{"d_model": 256, "rope_fraction": 1.0, "init_std_o": 0.00722}
Below are experts of layer 8 (counted from 0) of a mixture-of-experts language model. Rows are named router (the router's row for the expert) and show model dimensions 0-255. Each number is 128 + 32 x the weight over its row's rms, rounded and kept within 0 to 255. Numbers have three digits each.
After each expert's rows: "comes before" lists some tokens at least twice as common just after its tokens as in all text. This comes from a sample of Wikipedia text that the model never trained on. Tokens count by the router's weight.

# expert 2
router:193161141110114116133097154167114083096066108145125130106064185111193122165158195119147146168082145092133137100097193174153145103127127145119090138084132089076139127235123089085106060139169159174133125177142116126092195175086141150116154091126141110177121185204189128077145092085124126146150137135169175126142127107145097194111109078114137145138145165155193143167167116149139103126156137165143105167135071100180110146091109101148187139179092142080094170097156145146172114129086113162154076115161146132095079122153132125079171113118115132141141111068127146218107125120109165083132142147112133196147122179117162155149080119113122055178118135121081144168150141132125123166170116167137142154153085121128083104109129117142105141135171134103149112100132104109131114120188107
comes before: " a", " and", " the", " which", " but", " also"

# expert 46
router:083141158107139146112147135176126134129164230081123115143070144040099107148097172116166122166128143111085145147081137137150085136155111096156121137153161102109174145166120115198103145173186110075134153151100129113166122163126098139136156150141153110159122051184117118157134118082068195125088155079141062119166151143167126192142152090084182116153097153131121144122115137110165119120123157148085120113106145149121122155170170116140133106110139112155146107080141131174139111165105102135069069120142145104154140108108102088074126134150136187082114164166158156184089105106128130072113198144100083132073143091092094170167115128187160160070147193078113126177099110169115158159076092154154160070123170120161203195112111127128158108138162123107161144120157119143153104141066095
comes before: " the", " a", "born", " an", " his", " this"

# expert 20
router:128090091189110074136125119118167139108124116116057083127119101129100059118142203150118098118105154135130073113128156138123134097169120112155162061149133151201095163096124167123063133109150122129105122133092125147146151169097137065104140139187127144141182078074104202092130134116103158075113160093148167150087097165117117151091116174085082139138165133098132105130151129151150176107151045120095111063080086083182160135128075109122104164149108132159128090112113152174167120120169161110148123139153160179187143088182128097190125200181134142074103108160163107075116153080161106133162061089125139151181090126180131176166147161144117141115106103147141180178143154127158118133112122171124169125150062138089085072176149129112139113153090101088075113123125142151120118154115087
comes before: ",", " of", " and", " (", ".", "\n"

# expert 9
router:079151116154105130206135103081069153186045158155149098195099154112147103100170173108128126131201126197134087138161096076089124087150182105118150120106083133147138090045122115076117134087121151075102087154147156128125149093125050142133171118131086144091134100169135111167104126181110114102176125154107098091127163153153170090167130137138174113084107129165146090051137093150159143151104169107156142144158136177115161083070096123114127143094092146118093137156154139103102096091171069138134141165092134169113168073152089117143124196120094177093152070196155117110094126172102170094119154140100161165165130153105137127068177117080162113130159115062115129100141172197155119115139153140111132084124143157120120140117081158149148127148096144127141089131096152106083185128143113
comes before: "0", ")", "}", "%", "–", "5"

# expert 18
router:097133106097163082081147092127201191195092128109176104126154168084093197117175086154131150057104122163122173141136087102128133145115151140080068125142128154131202188133135149076146084103073169116088100114166110103124107119188141166174150115064120163034110098185126068196114117134156143089168150098086124099119134117147113109088143115158123134167171160150135122121071153135144127162174160147177154127115114115151113089125174113162173121147083087118065174142111139105062124153187093078078105112137147137110156112155118101104141154121109089099171144102161124133126121110140184181124182101160154116122093133148117138174106135144120190109124153201121098074139141159089113171162121107127134100191106135145115204113104120118117068124087130104119139134147146183109159115164115
comes before: " |", "-", " (", " |\n", " -", " is"

# expert 43
router:109061171155098122119140101146171172118059129133105135162136140118145123085123117091143130130126168142103095118123162121137115121142157082129181150074119101155095150087126098143176107148145172143191116102100092138190091094162102180140131168167186196174110159110163138186147074110141140139135100107103160123195122133111107152128107075140128107113116093157157119080126140120101182074119174104148122164125114116086109116141148166155157100213094104121129107145164170051159178113165129096147125164086105190151142184167134089124113082135196125101213131094036119071107136128159115191173117096109134156211168122119119136085144132091150147188092132114177131116162160098179159118150162160128150094149108164108165202112134114115088117158148119131134086079138185144150133152080121
comes before: " by", " to", " in", " on", " as", "ly"

# expert 16
router:111130113129152066148130155144153127142098189169145178104146115112147081118102121160124127133114185144095071129130114163139171129156148117099191100187124158151103158117132100136162080107111134155103155133075051070102120133158056162119150144157094177099128068102138073203113115102128122114106108137091047140192133099133127136128168167140132183175087122131103157065123189067147114165101092179118104175108076196123200118111136154128133132178094136083132074129117104141108088136123110152130142150103093121130103181177140110160108174176125071146111076146140153187112085144129154126099119087130156099097103162135140116144167107133092165132116148092167118126194119171138074133148112096104107102073155179187167116100106160110162081097079125160103067151067146137091073117104164
comes before: " |", ")", "S", "_{", "O", "E"

# expert 42
router:139101139074102128079148150153162094140108071118086124161109091158144103096105137121131076173146140109134162155086167100118158160139172115098133142121105121109154093128102081167108102108095169119123079160132098143125147147088148115095120065095136124115121112126190148173175097113148165127148124160095173117137168115097126179167150167070094124101142211167147170150167137131069096095089131168157130120205148153108086133140105195131120157084080067101144142170092143174095196127128169185144154094158156082113035138135155105123096184081136126148165147173151059151114092131106149104081055109126154170149143134154050098129127123096135105143152157122112187088119168172162170070128181135090100151129141118125083127138160058135096108125079172159061085155118146098134123120093115
comes before: "0", ".", " |", "–", "5", "8"

# expert 0
router:130109129139138142037158119133160162120160140073150085149122121158126101154147094138167118095186107065208129151142195139111138120125110127148132179138172117127127107153095137154151174116055142118087105107170138226191200143156084137093163107152120184098120132142149128091106130124122175107152089084071071129169154145163139144185151128090107148160163142137152067146100134120147166163082124094154168123178145097119128098109168162148096096125192185185095104109090173090105132136106145154176098152141115144105168101158152083157055069120105156147120099090126110087077093098149131113100135124149138082091135135116167089132132149102163193169145093114144105140090106144140172102121097070049165139098117143157160151154153073117076158153160136084135145158068103105139123090137170
comes before: "1", "0", "2", " October", " September", "4"

# expert 23
router:141118152107086148145128191125119128077082159097086137065119175151132124130115084128169177190111105151172138129117151131138157164129129159187115165101129090129133134131068049172164136133132076133162191158137132175095143191079136124131140188134129089144081193179135131109132134045132142098148179110158129077118138093117140147109112103154150099189162173095219092146130131103160098100125096109109103152165068125145120148173130168115189178138151101153066106200109114103099102185144121122131078166081147149167116084116088140131156162154160108099157147123124182134096064119119066120195142136146145122114124092098138110099158111118087099136155195086185151081123126111131106176172155131116124083128111130116140100123124110155067087119128075113085135061108126139198153101115156
comes before: "1", "2", "3", "4", "5", "6"

# expert 44
router:117152073152134108143138144110143116104098096116152107151133039120130155127165103143150055144162155103167115075148133123172161109114120152120140081120149142097115097171103126165123171173123118083083116149094110125089153150167075091090127143185105108126146116080121108120129169105121115130135194116139172120154160156145144120148141100144105119150124175114105108130146165126132127194165115079127178116173176183136073117145133108179059095145058150127155124097146105174131139101146147066099172138082213151193182155115186131158129199099125182152148122148137148153177131079115187097113178104148100086142109137195160125176143129151179092169163083132088154130142087137123192173073156092061068123107164065103186121128158176134133156148174144128091073152141138176134086123119105
comes before: " |", "–", ";", " |\n", " /", ")\n"

# expert 38
router:136110070104124048113170089098114197127170074147070151108074105153159133209103152184113145118035186103138116138096173138077085165093122147089123169065110118157142101143133125092134125119132159161151128139104133125147121106141115123110068136131163097088122083100135134125142197143129118138113103175149121120108067156151124138108113116158122157197116161122072182113128115153113125120122053171113097073086103104180130163115081156111152121087075141064132111091133086127122128083108091145146186131146108114092095077065148076084186139129119125171101132144073069118087155109099167112119094165135097135218112128092128077107176147090088145085094137117153102108185122152156076113123119124186107116126132135135107098119210142138136152102123157090137078130119143141134094157168175
comes before: ",", " was", "'s", " and", ".", " ("

# expert 7
router:103151132125149144106120154117128101194089134077099158052192157139143138123088164123147144155108061152160101112190093138115167148145171186171098167115145136108093107108089098110109106134152139155082103153127087172125129126149164104111116093096089121173150198106148147213137117153105174090153117128096185082162125162143186183130098088120139137178090135146153093075157093130130116102088152149112155159147067084102138143119104084138131153140171105123116107182053168175084100128127108130095203120150098086068101127087166122132156097079139080070132098097155172101104137177123164178094159110129112169097136131188132099108175170105096119087121125172125122153087140178093086097092113101131124078133160179155187165137164126121129142094082156165174162064135071127114117121098106
comes before: "-", "==", "|", "===", " be", "The"

# expert 1
router:100120155108133165078151119118143101149125188102094152174102096097168125139059124108172098189163092114137113087122137087138139068178139146122140167190155125146110159062160173120193085154089109085129121112135080157055077122132132139135168110054129099110118155128127106116169093139165173117164114165146117090123126109159120167136110037159119157146103153102170136117070112130140091126156133127117114122172123056101173129097192119083125163083158073214152069153133157135146184098094165094119128143077122120112085144091148093130121118086117155134129209165180186145132146138136138107121141082173157084062097094102067158110087113117146146085118104147090171158139173131121086133125125164104177115103063127151104132160145113137126173123177122050154126133157174121115085130116147
comes before: " the", " a", " York", " his", " its", " their"

# expert 10
router:111153144133099162129108088069146131098183129104109129133158114133131139102141121133093086088064121125140178167151185106187159165126089098151061106058114207144136123177124130148118151108109147127160034146148120166089135113080132126160120092134141154092087166190123102106133170127085108157143081134135124183169070056132114161156132173102146125080115087154138152148087145104111166109092117133102124092109106104112133130122112126122115158136095109176154144141150198124150155148124137089143088107146120150139119129115168090125152166111176122195126139173059116166153208120117167120105110212157159148125114111120077144150054110089134110200161199150130082121126165155092116153094129175090121143126154112143055095140121175171123120132083094104080176165071137141074142047149122
comes before: "9", "1", "8", "7", "0", "6"

# expert 6
router:138107100110128122195171112071115130111149170150103162128134113132152112075153146143160090099104189091147084090140100151100087080142150161100200138145148163157159156126143115088080097154092105122112147105114108163109105091109098127110100133127106151095142108045141156164121141160138186143169155082149098100162137123106117139106104113177080145094063140124153159109122121056109093158093063077075106103110147120129105213151181162151170139090054053123159128109163148165166096110178103059109140105111122085125137164135153063113128103136072129058128162108132123121153130127129084086122143109078135117163143140139171088098132147143072141131155101107150126164160102175155135073183211139174115144178103176131176150102198091153136143146151082170107082128170128133142141188155134
comes before: " |", ",", " States", "\n", " League", "ian"

# expert 32
router:099094118089124127082045157122125151131084155179120092171156148128150145124081171134174145149092082148092156163116073167176116184164137149094129185143100111151208179067068122076145150176070164156159140101148159151121105156127161145134127149139192156063082097122129129185181100073155114151092084108137136134179167120094103095116152125179130161083088103116128124134114134132087091147107118129112093113175125135100122161083076132150109152088086118162168145111179141162152124155129096204155184133131191088074130114087121077124121123144084093164161164196116166158177100173098143124150097094148113105104112090091146092091069135130082160119134105074171133145092087103129130177160124147120093106119102174119159123119116155192159128104154148116183116078141103144124104165099163
comes before: " ", " the", " as", " his", " than", " are"

# expert 47
router:193130128119134061137130073048084155172130091142156162122077185145121084138043174138178160134094119114130119156133088131094102160130138167104141139156166127152088155122167149110108082152154144120219080151121108119126109103171131187137165067118090057148125141201118199099124100167086140159137110137133088151124087082117145201162126148103092091147115089112126143164114139140170135130151143141093190143130133094167098139127152140172115168151153092195126145129163108124133125123156152135158126137136106136113131152085129169127122072167089109181104213170178136143077149125085097144138092153135101125064139135138114114121063113150168112124082158194140117149161151109081150112172103085144112133070108202102082164182122157092097109137159127160179172083101097110145161125142106
comes before: " ", " \"", " —", " N", " P", " L"

# expert 39
router:173159118100176073133182085162163121163146101139106142134080099167173082141106127139138161143113134119101128155130120128181147178101107189136123107148067129151094106173110149130157161134160115167173133144108176083134156137124149142141075103059100189176077101093089153146153102106154172135105161148118068138093114166202139225132094130130061172140136078117100148101129143122171130141160119142079133114082131128131093147105063114116139133165085117150095109114161076099144110164112104212155113123141116132116078099155129060115155209130149120113124087114072154144079163075122126156131168171108161158173118160099129115129115079108084066129101103163104141179148130172162142141141143120131165179163122092154076057151173090134101186174109140166153086174104181137130153127142083
comes before: " of", ",", ".", " and", " in", ".\n\n"

# expert 22
router:140121096114123064146127163132166166120061142144131096122049126146095143105135123088131192114172165153131086156145123166085144103133136091173173134076084105160057180071142141122177184161096090146132145157128126161127082072134092151131132127127123099199110133072074093166137116071101099077118131143102067168103187126088146155056158122121133132162099076101130163132125162147117100091061166121121118092093128145074140148116152167092105145137084148130119185118135085158122123100175143131090111139172110139183130114149146068114158174117159139114076168115057137087118136145142202139123142098134115117096126086161182183173129184137114136134145127179129116166148124106178073113132129135132090190082096137178181146147086071117153177105129067130084093131135137140141189162115110
comes before: " of", " |", " |\n", " for", ":", " to"

# expert 3
router:084088125185179093174099089161121168154067145149117142134108137160108145088110164117108087080112141147093140171108104105156134131109139167045157087100199110169137117108116157079064142175108113126083173072058125152051159097106188157107158176147128121129142113173112128109132103169078074129134176158112115143083137122144076161072128144147164132104148113120147151091141134115117156120113129146126100161146091147101086149165151120107136105178118091112154120088162097172120160110147164120160102155097164135100169150108151166161149144140154158092111137085137101158107075108114210178074144123147182058111124090113197105104075100079152136129185083046098130161128115069075087159097153124068114107124132092153137124109093170094126150157127131123160156152086156168148089104163179
comes before: " The", " In", " He", " It", "5", "3"

# expert 45
router:147222160153076115106130118176173139102111183137112115109149135144100123143111167101172169120176189124112169175079179148056099113101125126148170093101143158145111116056067111154128126174135146169125078140180072135171126167118133102190105120144145132159070171172155110146107103098126094142127167129156153114148136145091184198148120155087161113174156138082073089179147130079179124059108150155145117188161097137094156120128135094092153125182090078138127111127157155140109122165064068085129157124107059098136109175108135139114150164180098169138056162126157095125147111107128118097100112169125144173076141108124067132157139129156076137153116132126174159130117129110124155156117102156184161162137060131096132129144138172103140140173201142178173115159160148111112115175122112
comes before: " the", " a", " to", " his", " in", " that"

# expert 29
router:143147073121113104125148145130047084156080200141134202120109106164173100135121165134116111161093158115102181156130116135099083115188151096166127072080191163149170123082122158099104098106109138150129169189122091164122133102126116158143139068154131076110144131140082120107134128162118091135148155160201115072110086099150122171119075191138139151176134095115159148155149059127106102152108153138132151156075172152124070116137085177114124140146156141097116185113115120132143084128130113106156096073116107105144117137133083139114128126110072104075101120149173172100102120179084104101189131117132104086106156180106141138147071141036138137171164124070145144126217127120174149106119108119116195074100077154124109148124129114182086182149099166163143096120120102068103091113171087
comes before: " ", " University", " C", " P", " A", "See"

# expert 31
router:135147124081125132050102187178048081144113140069125162085140107151101177052182161129140092146077080118091107160146102150142163159139113095175165179120099092081090109220165146136211112155124092113139197144191108129112160138098133115134135163143119206098137101135139146134142116132127086116052129093142138100135139125118128139171135104132108134149119167099104081100149103086146121096172125118095120162090136095161138103143148151117102065139099130165130112135116160155124138120132168168090140119138127097140070172172123170115138107139076071147115161122092121077106080170165121076082132122157118146105114144102059185068102109151144124109179170124121124158094067086136054173108146156102132145129143201080120180114097112079097151121083113127142123118121104109211125122124096
comes before: "|", "-", " ", " Total", "=", " •"

# expert 17
router:204174167076113190143140085109085113112192166161198121126115093123107088151122148147106111152115119117126162106093168099147126159137170145136069178136118125106100108150072124164094124096161196141089116124163142091153098073125096118129144083106147146147131151104129083102099145083152072144133122112135153135138070145143124104103103133087145106145183091155072130102116084118127079105129096118184175067076171139052183128079165130163164123163138116094171080159090088089087093111131130122093123147103115192089171171063178127178117112130140167080187149128158115111167086086114135166129145145136139116124147139146151126085168115110115169152143127092114128134186139059146116143154110070166108080087164092138153110137150117084138178094115091097070182103180188153163151087083144
comes before: "9", "8", "0", "5", "7", "6"

# expert 5
router:104100080095111073173169121125142127132112137123088109091122106105090117090139162185091162116107129117114159093084148083087157091188140162160090086149150162127162150091086129146114182139169129114131107098109139143122141178149110088139119133134121170125137184051131139090166097193188110155077100139120143142146100107141149153136109124128099115145065142158131129076130154087144103135095174141147116133068182145072116140090097131089121134204144130081025106118173129150111085186137093219082061120181128089141094162159116151136093170066109114108111153106106138139100160067102151153115136103133133151097100084167132163147179066133054162133162173102140150156138071155149107115153127105154140121122046143129158148087064065083132152168163145081109132121133094116083135127122151
comes before: ":", " |", " of", "\n", "==\n", " |\n"

# expert 35
router:192072150155116077159131101107120121117157159178150153128075077095160052075164187121097100096041163101177112071108151130066131165135145087121101217084104094152161116116167111144112062122077124123111109144118174130176148119104063160119132074156076198107116111121177090129171115164147118128106114126121066124114173115082101156089164130091134156089090102083102099098144155114099165128134091196141116153091117172145134097173136152134132132167060094147149160166095149069142123099124122120094137151098203098114158133167134126112086127123166096087142084187132110090123124121131161145148138102147041139121134110147119152129130112160083119133111125094090110069101123098081123098136140132108137161079119056123120116088106094141171157108172149062123156161151145120142111123124184
comes before: " |", ",", "–", ")", "\n", ")\n"

# expert 15
router:137134083100141141066150188147102181206177173125139149180133174153165095089133214174173097182078088122165150101161179098138104124132164174155122185121155194135083122170138196140166087126140100112148072129117118144093136107111091169124138117081155155173110074164156156176145093138166101101147134129143148166086104063170152157123111170105128130081178134113126109095162113092105136113117159151095164181136137131152130125174074109168171164149141131123188132112182117170149135126074075085168149174175118114091119150140157109094132091122128181132109153136147094114138126156102148093108074073111114138086163132114099144124075110146128120121094101131098033116185125140137100114129084123087161114174157099088154097110088153076152177128146150103168104088169129160108152163185130
comes before: " the", " he", " The", " it", " \"", " a"